{
  "num_hidden_layers": 9,
  "experts_per_token": 8,
  "routed_scale": 2.5,
  "init_std_router": 0.0168,
  "norm_eps": 1e-05,
  "qk_norm": false,
  "attn_scale": 0.177,
  "init_std_qkv": 0.0361,
  "init_std_o": 0.0085,
  "weight_decay": 0.045,
  "lr_head": 0.00644,
  "max_grad_norm": 0.5,
  "doc_mask": false,
  "dataset": "wikipedia_en"
}
Below are experts of layer 4 (counted from 0) of a mixture-of-experts language model. Rows are named router (the router's row for the expert), up (a neuron's input weights, with its number), down (a neuron's output weights, with its number) and show model dimensions 48-95. Each number is 500 + 40 x the weight over its row's rms, rounded and kept within 0 to 999. Numbers have three digits each.
Before each expert's rows: a language model's description of what the expert responds to; "gets" lists some tokens that make up at least twice as much of what it gets as of all text. This comes from a sample of Wikipedia text that the model never trained on. Tokens count by the router's weight.

# expert 9
It responds to: Tokens in dates and places of biography infoboxes: month names, year endings, the closing bracket after age, commas, until, from.
gets: ", ", "in ", ") ", ": ", "– ", "–"
router:538449511590532544460494508474536537490501513469545548558439466535515552557500525489572501511453477554457563492394508518499447541542514455493497
up0:479516507491483545507493519532527503551536508502567536444516431450507496415479559518533467528420481479524469437535518495438507474509528436501514
down0:540505467540531415466463578478459541472581520494507463486495435543559395520527537526496548466546505500514541558453571521535491481466455473474519
up1:516514529559546480473458431474480467448528429521504532444530554467451550475499600511539527499506463582490575460581563532486503442481466473463463
down1:458517512470441441531477396502536491482445549515523496466449483443544466468506456479525430527518535515468485469477517476555501483496526564551487
up2:464477495549522500522543504500504549488536420469542478544481531489523481488536447515597450532562518468540498481528437498528510554449461605536510
down2:473507594500495556469555449485537513434510467388480443491557557442501455525586518474564461512506461454513469444592467526474453530522492462516455
up3:533499557463553445489533486418511476526558479551461503476458462576506427449537532476524510521488563489490507508478531522514440524500519491494469
down3:495506521528520513481464585473476545497485557537425509515509482427456571550567470508523546520499478450518492557507462491464525538492507534520522
up4:516475514556438521513495510545506548612527519539530543454518447522495421417491538530415478568486477434572536477492497503566489492497526499496465
down4:552502472467451514508505462537501474504437496551551471458481537461468552468482490491508520508500504499473509529445530503448490460454449500459480
up5:467458555505494478528533488579437487504520495517490496476501523493450565496487453462540465527465499470478516474508458577521392413508497480602526
down5:579493468475528557411478531509470486466455509514465489456478494484443467526546469515462555511527501446453477487521543544511497504481533476460530
up6:463504504425551535579474473488498540485481499476515528555536539529495439524510469584568558448609398573462485554497520493478583525495498502528475
down6:535564504570529454504524466507521462485512506452517544472551444507546523539488470500505496435577453508529486464507507516526590457531555471438525
up7:506429489497553488438460528506538416507523486523555442532500518506479421605576529474471452462476473519541492540542521525529538504529500462482504
down7:469479474477499422521477491558559498434555490523493475427481561500423494461519484493523472410458526539478514484465468567426505537479473447506492
up8:462527552521471454478513394516535491480441540516506510501457467480524499629623511564472448504518522500450494504465506492515469470518504516471459
down8:492501612417501470484510536529478488485452490519550553532502454473445498493515470516449460441446535494534532413457464492482499458531508574515440
up9:516551531474443516505480476422602480566492573512484532480483523517500469529491535571474462493498539577654559455482551451478419495574529483441484
down9:523500562521475494493509505489493518504526513548423483545559483546424475477505536490489438540460466528519481533528498491501441437548480512447465
up10:507497473455512526538511552480496488412493562481486416559517515566473410553468446493495523588477552498474502414523464542482496575496562538513483
down10:538478478457497548531498481469483489468569509412519557480458537540550492449409461528502493480487491522513536400505439491526539440479555498500540
up11:496492590477482443466495524459493477526522533436501495467472554477441539522542466503506494582453501557500566595488558498523529565498484457506501
down11:560524555496460447473505507478495551549521460495526419530499461493579460453474487473463484530470483476537545540514472410550426461585453520448511
up12:483449457582452514409501490514494502469493511581535478545467472506502500484437504547461487546431477534478508472458502538514574503469507504559566
down12:540474495450474504503540494535506432528451448490528471428523469480458493446439470474445490492523497447490534463527515471450547535503544463513452
up13:512513477481573491496483484508486470466532515513546578513446525524497489530438488473488594501480500519497457486570478563453502467586539527564546
down13:521490527520489453521529528503427462451499512530465500448541570542477484489479432531525417501484441400477529460506564428497514453514526481429544
up14:553461542521493526488513530497489484559466519563485572490498516461501553467488495509516519493493506526488579564555408472506499510551476445490489
down14:402562500537542516454501411514503486464457503437481458479495518433484538485505462449602512486516522478518550508527543515486480531504578463461495
up15:470522467515577455538488515533407516504530492527520440538540515504527513493524458443613498490441475541535511524449507481470450473491525519450543
down15:426500462490452444542505489521444474562562449546444485500491481458513476494536550508486416512497501577535541472510455538511532455489536583435506
up16:511521459437477397523540457491454542546440483539553549465488575587497542434440495489545490546468525494484465525519530463493481522543441433433444
down16:523484508531494526536530490538497544489546384424430510482511584463467461467569509548464475502477511546482477470466489492443515538527485492503532
up17:461520502474471504453498536533440465551552574488435481534561441500461424550489467524517522500504537496523517478592478511485484409542525469486488
down17:479544421481494497480540553503492563461538448491452558551522473522452569469540497461462550426479475565542469510487496470464473521541490457442530
up18:447424482496571437434449493433471491451550543518517526502515464484546457549445501462509553472558467563501490461444530503427497538541550473498423
down18:511493536495453442479569507423479507484510522522478417500508496503561486453537577526472540467543469517418470497508559442571540444476468517467491
up19:466451619440496487514550399484470519447499422429543486498492549457475546435564570529529512534549469505530510473453504493503559521536540494551536
down19:484621603460516540509503528545488533493503496441595500546510483503531490570559508503441533513478473493500401522541480512513480501521535489499487
up20:492538444562437452525510516535467544532503524456509500461434497540473553504510492498576494435582529453508504514604463558460602462479490499441571
down20:464422485532517430518510503514487475453462526533533519534419501456515471440508506489516421448522489482482549498476515512518557597479476498549481
up21:446484470505502515488491508491485551435549481497457495460468500418486488494476474433525555579412530519549489535483547437512470523458476470441499
down21:563568501522480493437426545488491517585526480523543442500551511575520511545486487447473460519529494475432482528482455487477460420468471548480434
up22:455527446528533509473509388559514490577492521492503538469503438515509507525415466479530484463520569404531479550522442510467558465540531480440517
down22:461537540515500572459469483511552461541475469503531482531403583555490476422486464510477404527529512522527484468478521517459519498530502550433467
up23:505577507511413466533506504534495527536442537504476510518471501467525462529493567469544497542487539440534510447558524497448497495508482546432524
down23:508446505417507523448514496519555474513601566502489477494540480578468544473478444508535460520497497600579432516473539499483497513495464511554456
up24:484546506499536491546502574507477596410490438488467405523522477470510499513535441496508546496453424463468486484427443454533500515476541550505559
down24:527494468489480525491514549535571462562502498469490495527575521560568500523452501511461497519440467541493521491446508513491545436507504538491555
up25:515506468549529459545446511510474429513490504454515537476506485495499445555547490422488495565472524516501463476557429515482528466469524453455501
down25:453502360517572562506549478460484535508496534472528496495435513513521512494413470479437496484522453560552534573469489525559461476546528443514488
up26:463502597441482449522448504542459532506504523540492527403497506418495512489483537485441505521553494489496469451459485530537609562504481586453495
down26:490462453544409537545497544497478525549509503429535493482498547473510506553460496499502560498544541481558403546531452499500505478469545477547561
up27:464461447502502461459517382534499520497521540447467472437494481542469561490517512508486463534573495481456489431554482465479503483538517482497563
down27:521574456523471523472441563512529521462539472566528510479549538507548500565470478535456466464468561492494499504477531458475451495442575450502558
up28:436494509492495474534446536551544507558477476506489427511479484451512552416512460526526492504429556512529469568440476482450469484505506516526452
down28:525456473462533549503425505545476439423493508523503504577544566510495538566505591490455494533461535450460528566560486457495483529511550453490528
up29:523506478542481535493507485514519531493530460525518405546504478581491514550499524534422545462492488511510499563498490443538444420559467499494549
down29:468450548511482482526435457535484510523438542467493487488515464566536444463489468553570434509479529542418504510490506626455490502395569552538467
up30:467560425496461550555527541549521484548475441504487527496465452473509535492439550357560466476501560493506522555483474454465531503469408502506557
down30:492496413480518441514474549543511513450524451500486507514524527519483532481522501670495484523556481490492387496529549584456482547483423569458520
up31:558529485442545518480543469532560492493475562482610440559510439558512522572453521525452520460551514530509438486435523532583522451464504490539580
down31:480523595596422493523460517467444534494528511500488493531541513493518488466437494457499476475523543476462445512480481452492504535460543546489506